{
  "num_hidden_layers": 14,
  "hidden_size": 160,
  "n_experts": 64,
  "experts_per_token": 6,
  "d_expert": 64,
  "d_shared_expert": 0,
  "hidden_act": "silu",
  "moe_layers": [2, 3, 4, 5, 6, 7, 8, 9, 10, 11, 12, 13],
  "router_score": "softmax",
  "normalize_top_k": false,
  "routed_scale": 3.27,
  "balance_loss": 0.000203,
  "balance_bias": true,
  "router_noise": 0.1,
  "router_cosine_scale": 20.0,
  "router_bias": true,
  "n_groups": 8,
  "groups_per_token": 3,
  "init_std_router": 0.00974,
  "lr_router": 0.000518,
  "vocab_size": 7762,
  "norm": "rmsnorm",
  "norm_eps": 1e-05,
  "tie_word_embeddings": false,
  "optimizer": "soap_variant",
  "learning_rate": 0.00653,
  "beta1": 0.95,
  "beta2": 0.98,
  "max_grad_norm": 0.5,
  "batch_tokens": [65536, 131072, 262144, 524288],
  "max_seq_len": 512,
  "train_tokens": 862700000,
  "max_steps": 3499,
  "dataset": "wikipedia_en"
}
Below are experts of layer 10 (counted from 0) of a mixture-of-experts language model. Rows are named router (the router's row for the expert), up (a neuron's input weights, with its number) and show model dimensions 0-159. Each number is 500 + 50 x the weight over its row's rms, rounded and kept within 0 to 999. Numbers have three digits each.
Before each expert's rows: a language model's description of what the expert responds to. This comes from a sample of Wikipedia text that the model never trained on.

# expert 8
Description: Function words and color or shape adjectives in biology species descriptions, such as of, in, dull, white, red.
router:511587511423501467459453476475507467489529585528461548418464473533491593502495532453480526512470447532505461601523453616539420586418542484443439544492437448474446534603422484495453559493448437582443481471574456537420442467537512611512500478514481554564502415484500520504486549540423572492450552478500503382466558481357487520519489464498540468459474403470494428500566465437505432505537520572540531488504479517478603502502524605546489480525522559446424433531591521385524519524485502
up1:467527508513455554570495513465477521540476545524576503483524468476490495474558587472452542492555465593529483539478527459425467497537458448571458442657446577482542528464462509630458493589470541425481522583473553538462407410574558477488511572413475413468464504542488473452569505462507532545394490471434456550489481556534484512424540527401480354502547561463534467474404501495521535556481506551482593459476447605473529482484561536581508514570477393505515521480545554482475490521501420
up2:468524534502472533543481525503439490450558522464492531486509496435486521554478411491413517510467480528548502492367444485482558547509542556456539489497447409538520502470539459447449451484485548403540568600506627590525507468498628498417509535563520504563457533450488488516489489478598545554518539407509491612511541435474520543458546580536479476451686530558405430529434541430449538401476490564495501570449515467503513507494462499531553493504569437524498417479467557489478470531419415
up3:530512530468534408476593511447473464506513440498512437432517323498492479492506568461448452529636456527572523505420459402485494545481415460462551462503464600465441499479528476576512511497481423516498559570487500419505524446517453530547587523480542491568372504511490429563530537483579510583499440520471538523450471530459569521540528450560419471418538502559556582506413510519479502473488547505540487511497579609557513495573420476416520409542475456501521445489565559480578527535526496
up4:408459570450502503515505638504497535467446456480525534514550402554528541559537526613563538585534476543467459470521439443491483567407470465488465485531493541405592448533463525564487462519468418561546463548441499595537477469581459501548498510504548524541520386478510513501450515511498549503449455544439444403466471477468493504505562520514575542515558506478485536569481431412433546542601495509483459501518498532506426608516557418491508636547551487509471529498447398581463417487449583
up5:493539514520418539469446587577437465448532517492507534543564443593537534586429427590464510475463550560584496500510403379494573509592473448567495595497532443514491515500476487436447560430516550451614590428422474500525522503519423459445453584513492480560559491507578495473464469511459539526451498497461614487503503507489476462477500460472511413480507531414520545478495508541519590443447473501538609458418493530448429546439476610428530497479559513580516554494439471525471465468424468
up6:543470561526499510427455474532391471457453521476619484483530426439438503519446447494456465538501567568407509491466455486505415451583450473481572523573452512609515468447504554492506568648605551424468627437494572496563585503486487494471480515496498471522470502538561478520517493434582469648498475489428527420514500441580546565584491489521476486463565501471519576476461495540455524422477461477535507484552540423559451485508563500445561494587494522495429570535543557463516469518534542
up7:501447487501490385482463485569513557476513531542488557491503458528514490489482510515471419574457384485480463490537490552523428591559569491553523456543561519586537575402544434455426473509503451528470552460515444452511403492476544450481491475480513473552520452516452402551560441405377452527469465499369516422595508587553509503505450492529524463463623439556467559518389542542499508499465471550492516593471498457530505445607476462548446537489559473536565517398516459526558522461583494
up8:569445446460513518407539481519395521538529580437485573565505433471561493586501529529607555503472446478514509459412573489507498514504580528548519527469556422527477539517480541441494543564503461449451463498492420586379537573456525514488410512553431542476493473478446527537432517480469503514508584551462551488526602507491554408480575574589508542494502414527494553572410489432509574484467554424519452591427484497509462422545475528538491386539461464436561601472445478455439495489487474
up9:500500535445396447580511499510552541528535465468524528507530455458440493534571486470568546429545512595550438471510501553566517539493486475510611517503517488521431556501490473465570561441507539492476468478495534481333500481495468530510510457372533514501482432530622629501493524475588492490396577631563550494474623448511469495520537581451473502481400457506541527455548576511470477467569514546475453439492424603483525469536465478505501446475448603508411489508410472532536513492463471
up10:504508513514377540501502492538474557464484471585462526508347474475414509549507604526517612446635517522512454447414524498446543603466487577442439524539522484509519469619503507466558498481472462589563526423492534508525523510525452413474528556510453457512488497537447567531484501554453582550494460500481520442526531517509521590509532547436455463564522497509558474524439502554497572559545472503502580493512529453425517501476509583381496480535383531542443428538439571535599477451513595
up11:503486589473489537507389521464510444593522475436538466553540557487495435560435413472452478504458491514516446472447472405429431471491497537409445513527510527468541408439489505519510621562502476485537592391417530457511567416398513540550477539496570475460517567490457446561478505580442551505504486518379596491559479488464483516502500490511534525449539501489484540621446473518452460479487533531528612531541588492539467469565517442503500366557508374441507558559518528554497466529520483
up12:574377516432406521449610464425402525453471571514449551479608491505464492486521414536539544579429503506532525481414465569526540459436475483481564499593539526442477534514517435445574529495482531543493484562456466481571506550486533493494508549441406481495530557554465537448526502440589482511428515536508495527504531508541529461604532464542516443402487507512450470347514429524418533442493505505466524493546486630489396478501488469547497519505603442475468517500485468574516621534536454
up13:501516420572461431535564446501577524605519498462556579465541438526531521507435514516508590457486533536558497501427447622508521507484480564539483395516517531482516512452406537493434563438486618467563555468576410525504485497483501541420470531467515533450475503494567444498479536538460498536508469522423539480577440428538567555430456583511650471504492440486468471563512425443486485528480546533488625541584488583471610511558394533530431510537510415526458494476483478532529543459499450
up14:447512461532486521485475443559521485517532537569597523496541381507612435463484491480583605492459548558501497503513415529459565502439502456406468533514518534375507522570463474602451520532497500538526521514437413527561579568490561414498517484477513432503497458477462419405436555485533449543555555452459415525432580440578534445538424450522507554477455583489446424484489512504470478515570508573584551443602483489537452444510446444494497453547519488532485498452607526409528563539472497
up15:464549457467508522516487526517492472590482513574561475480539596497480545512534413474373408479434548501579535539475401530529463486541517580556509497556468505506473478552489556412586429582433552455508508526473568523569513496519491502466516563467564454533488372541464472460426465511481483501602569540546449489391460496467518554401601496490528526518431431485516467492475480396533544588505464457479452534466502591471441521501478439529514471415542494520626573480544452530491552498364515
up16:465556490497456457542508481547459616547498512582534529530544537439441523497527498480454474497504477387483562601522460503467584468499485504581482450525504471532530468497516519553509460561499519525539511488565496451422465323540480506541493531401484541567529526450558615594526530500560418431539545503446479529518452612504538477573605522477522568509495471495562575541457616456501509534424485481637548447507482610558478482521468498450482483450582469501528576525499583421478502466441559
up17:482568547475514521467566449439493492492572432473382531451534398446536544527497545423538517444571498484445577508435508610495417475492474512449551495514473519480578489501447499522650576450502458555482454528420512431515463544518484482519495493560576569413405488458470486561521484439513597450432529550492492540490554427538459533465528386482580443405510493457500532478445548484496458558537565488583537508551505553510512571492558456456471443513504446479442416434445472520431609537510407
up18:488563507394527531459464519484475464534402528412473533516460453510544525461499539525518453523467483528406497439427483567501401514462506600512476469592665452505532494584545464481492630440386470524464466576467491539505547484485502445549469545526479428581565453628451508463530523476434530514558564466552428482506482537541515549467529499556570475503504493506444460555504515458506514512523527428538525499446462396408444333474551498537551506445441534556454567468446475494552537472534511
up19:525403449349496561484411514495489514532494482497433466512552561536478430500552555596488527490442504520539490485548529457488478461557590561525497410451492482444489484467356512488530412437482440578489472531436547577544512512468516506625456546579473520348503465414471509511622537540437472460528395453559543479506544562482513534528480567557462545546523527395570442435437576511516430509479514412501514480467479529471501490582473497486499483508520455552480443504464458603500461522486484
up20:522453430500519546574495524533486479439455564574532442534502457572431499585469498546416511539598486565420550587489457461468499504547538430528462498545451494508526552367518403612465442474453471559506571561506466537494508487547422501475500506492405417482522533475461367517475524458524442393427477486438511552518491500407544654492479485528365524454508490526518614472487517466486540482487442470547467473464481540552509507412515526558460504496550436463440482504404539530566492450463501
up21:452411435546591412504442552519472414490427404504507377512481493562493529450534564478531490501516513490534423508459425521635565508535508449496569463477524483601473465447518571480573555517517455416487546494518509524554473425427476536433476497476579564497558490509494447555520482460469565496444619414512443449493557525510517467483486517447574449451466456460549450456469529536547452474535467418553538562561452419614511428474372454456586487531484474511548507494461552505566547516453443
up22:532471327511593442500545486518466473452461539427508536550549456440483439442509496544439481448472481507516525444519489474488519443466456433503476484578474442528477478538498614528578502436386501513549467520450460514514546487473556520458453464502522485520501602467537616488461520534549532573576573462514426444522530420522530451502599500548610579460513469421450515510464494529507452397498532405483427514472494404490520458433518484596604588407489550509509501484456558471554608508521504
up23:342545529477444509496593557539503464569478479482605472518481532546586581551471469490425461540448491521457499530476470556498502394527469480452434490536454555497499573579448488463461447492527543501450497494530534510470449460539458531531496516409476509457494430527490561604495475504490490460513602513545554544417484446461577487500454625499522582486492524550412536450650488452484537560492507523515539496504449535518437446449423522498355528481586427536562494509474533555397442569452548
up24:462558466453506492507540528540448541552462529421474495508569503396451524472462554549542501541481572453566443467543451491558493566385575474486489457344502509498603617444459468504512495502542502524631510440490507567538459518402494524511420479500508514430536470540467460449438518537476508457407602481554479520529500509478445502484398515489500538569481550441417430580438396520462533491569478523511530486430451473523564442538441616460437518431547488506475457545600480522452512430524536
up25:479427507478536524415490629470456482516521523521421467538494502377479513551456505578468528496440519500520486496535567506480447430456471586434543551469526525569526604510475506561546508488421542436467467477467429479526521460537506585472367415579504544479453536497525575531551451555474476593417541506566554443462566442496571450448539447416572492437470577501491553437557576482575462367421517473526391482512550541480433456504528547541503529511472583495524469469495460431497454542518449
up26:529435543463552531497583569508609515426489511472488517492525454551646560519545503513507506567489665477479497491412578526532483505427455524521437571558453435424492567507494432579514403466456525514505558481481524485497486552549527506536393501545466447440516516497521452528460498564480397532387495476508495497467581489507428534515540529501536484427582497584534582500608410524440481519534550571506412495535477591512582486552499441525475498499501476512439540435477488507402588437516528
up27:522490509562505483556516512536436522442452487511445532656557569475322509530394518459498482461458470488537487515458407464536479482543434377527472501468434486477502454517468549536470498512561515416532488538518465564535568450515484450634582466554500532466586531532484483582509513459523576538565428478496366513537568484489510471526455492454485491469553469374386578504545472530424570458412437431519509492498497519537424523513570525538551498544550566470491524498560498479502448449527514
up28:529612388470514490488500514501465460479603353480498505459448441579534547566537510475510522523572475488502515496530670450486491506543595575465576477478538499524522531612481431539476496602510493458443414524514507519489551506480470560501542474471496525400471544503489435558513545544440460466448622588490454516492508480525492506508508400454554569548403563509471412426487513403471551488494572524418552563523454442457528466565468467435490540417472495544441431448477538499540491496502483
up29:473483346574539519540436578549430533485467449473399492473406540544568464465594469505453458535487594535528556508481585559490522456554535583505424510562562544517373496505435546473470580406475543515463510488509573516493491483530520601528459462499477479444435437445514504428567525432510482484541482569513454556530507580526413540518426512491447541525479511449554437460534463555567467504529493409426575498474490587487518538486400599481496472512378549513506450549559528518546547509497525
up30:573511538533555515503490505514472512495475446463483539448538495562487383547509600439460586494551506491602508452441478450504522561544522545580467506472570495543445552507543531516392562532523497538502560524549483599483519459455601448459457464586470474614569458567469412550518473510580476557508486552422575440588507505449423507531451511472491471482654525485487483596586479526503619571556496559466531519458522408458594502553491482460479456501491444512446446469503504445555562441440503
up31:484533432451323460437524443509445511560486495554469537539611380515476432517591586492555502534518493528546513598435537494492449469507530519519488516466540528464560423599538464557553516450535469553480513532492524513498505448558511558519460503424536553536488543452375509503558577466513489408496457539480528553465539541521598561545544454461486544467469558472429422402509555523435521477473500529477541510567419638533428509439476438519406407522434450534528474457510467491563520527515519
up32:535477527519410518494444526367490481551488486462479421552587482425604503499457511530440433473454453563488506486467495456531563528577537480487431508508503406565457582522512544555472511519621427483567576466550483571463438440503514394458623411542471561472486474517506541485528519435511511481476529537376596409477445474538484481439502485449512491542416461592495566508513477475477570447554571488411409473544495481542541534501484497433437480497525361506519540531482523579492484502558537
up33:485520547398530554512517491554449534529551476514567495534445409506560579526434491451500448488491434601493470508415495534513504450504475525559481388469524428401587472528460517415498453477452455505331501463448472439433511454550489503531537499404383467495565515549503539481587504442441544425478458564545548457465507491548455520456495505559532577516517518569569548520527540529514509540573546428351469523516453482569484470467476503502549454478575516496436446412480535441447549489387523
up34:521541541521512561467440554595536510468488575487502507420489461512385547506513511467423558509524467462499517490517480526471551591613590559543577454469478501524518536475469520414468594460580514529562565440521375504465480467422407496502494477500531491625477517592454474539462458491425558522385484469492494466492512412472494476499443439497525430418559481508392551402445528489473487590532504442497555516526500535538599483454420507448377496517483445470472464462568508398507546478455517
up35:535424433475453518436499420566457541530483502489627461522448614531470509391422538497517543462509430478474530497503463470451546338469575440468517473529511518442540532440602538509464491511486576554459456530554558431536457554486573448511385486482409458521507439477533519481485543513500499512454530449449439535603462469479614526542466541531530494556477520569555607559481546574543598432458467446474512528459582504521479556492413451475465499535492565453552483540531465494454598521443489
up36:390547496485420493593570425505549473472511533509517514568475406528434450551428367464485483491523421485567467495483420587522499491514511438500524417445501532499494510574409517534525460499555589541491522510554516408544564429447500507521558537498481582504454474450537449476526485494511516467522426490431522479357486443581637559545518422457585470508548504471499475431481503384463492562474462500468468471587493449512431521533481481505486515487484389506509572352498544553541491510519520
up37:572630566495422526563507598553622466523491518464492517456539516569555537505598575481502545430486559488480505446505546435492528498521504478487507563468476391573552533464515357505512430473549534501455442521479484575494575505440552504546473516525487485625383460514414497461511559523496452529573468515486424464540494430440543483448496522509516497489544510506499515527530460484474622570423389505472530549492495513542548468405479456565600427413443555486527487479443523469544471485468408
up38:493507469551571451560533502517559547555444416434504460425458442519480447479534480461458594458469442510489509518461466487540472441514572511502391394523564553479512514405535488528485445546502445461590521630511482555507474448580544537506604502562556535429387451511423501488521496578519448506489378483464585511534467591525502513510384485526476549377479469443455542523439461491531568559541429466479533554496477503556482526534474397482553434483479403432479561480463468524575564493518492
up39:483499565605472513523454512440500483459428487437468457498503481462625468540444530497648374469496477451516500371548532398359469525453551514467410480398466414528477467505404530518465495514405503397468543618478467555445402514528562553582511451450527522507530490475484456498570488417531513598470517537571456422482514598524495423426526526564486555478497515464519506476500529513505484511578514455526469445456505489507506490473538497594564500509529527537539457553508450505509469496529534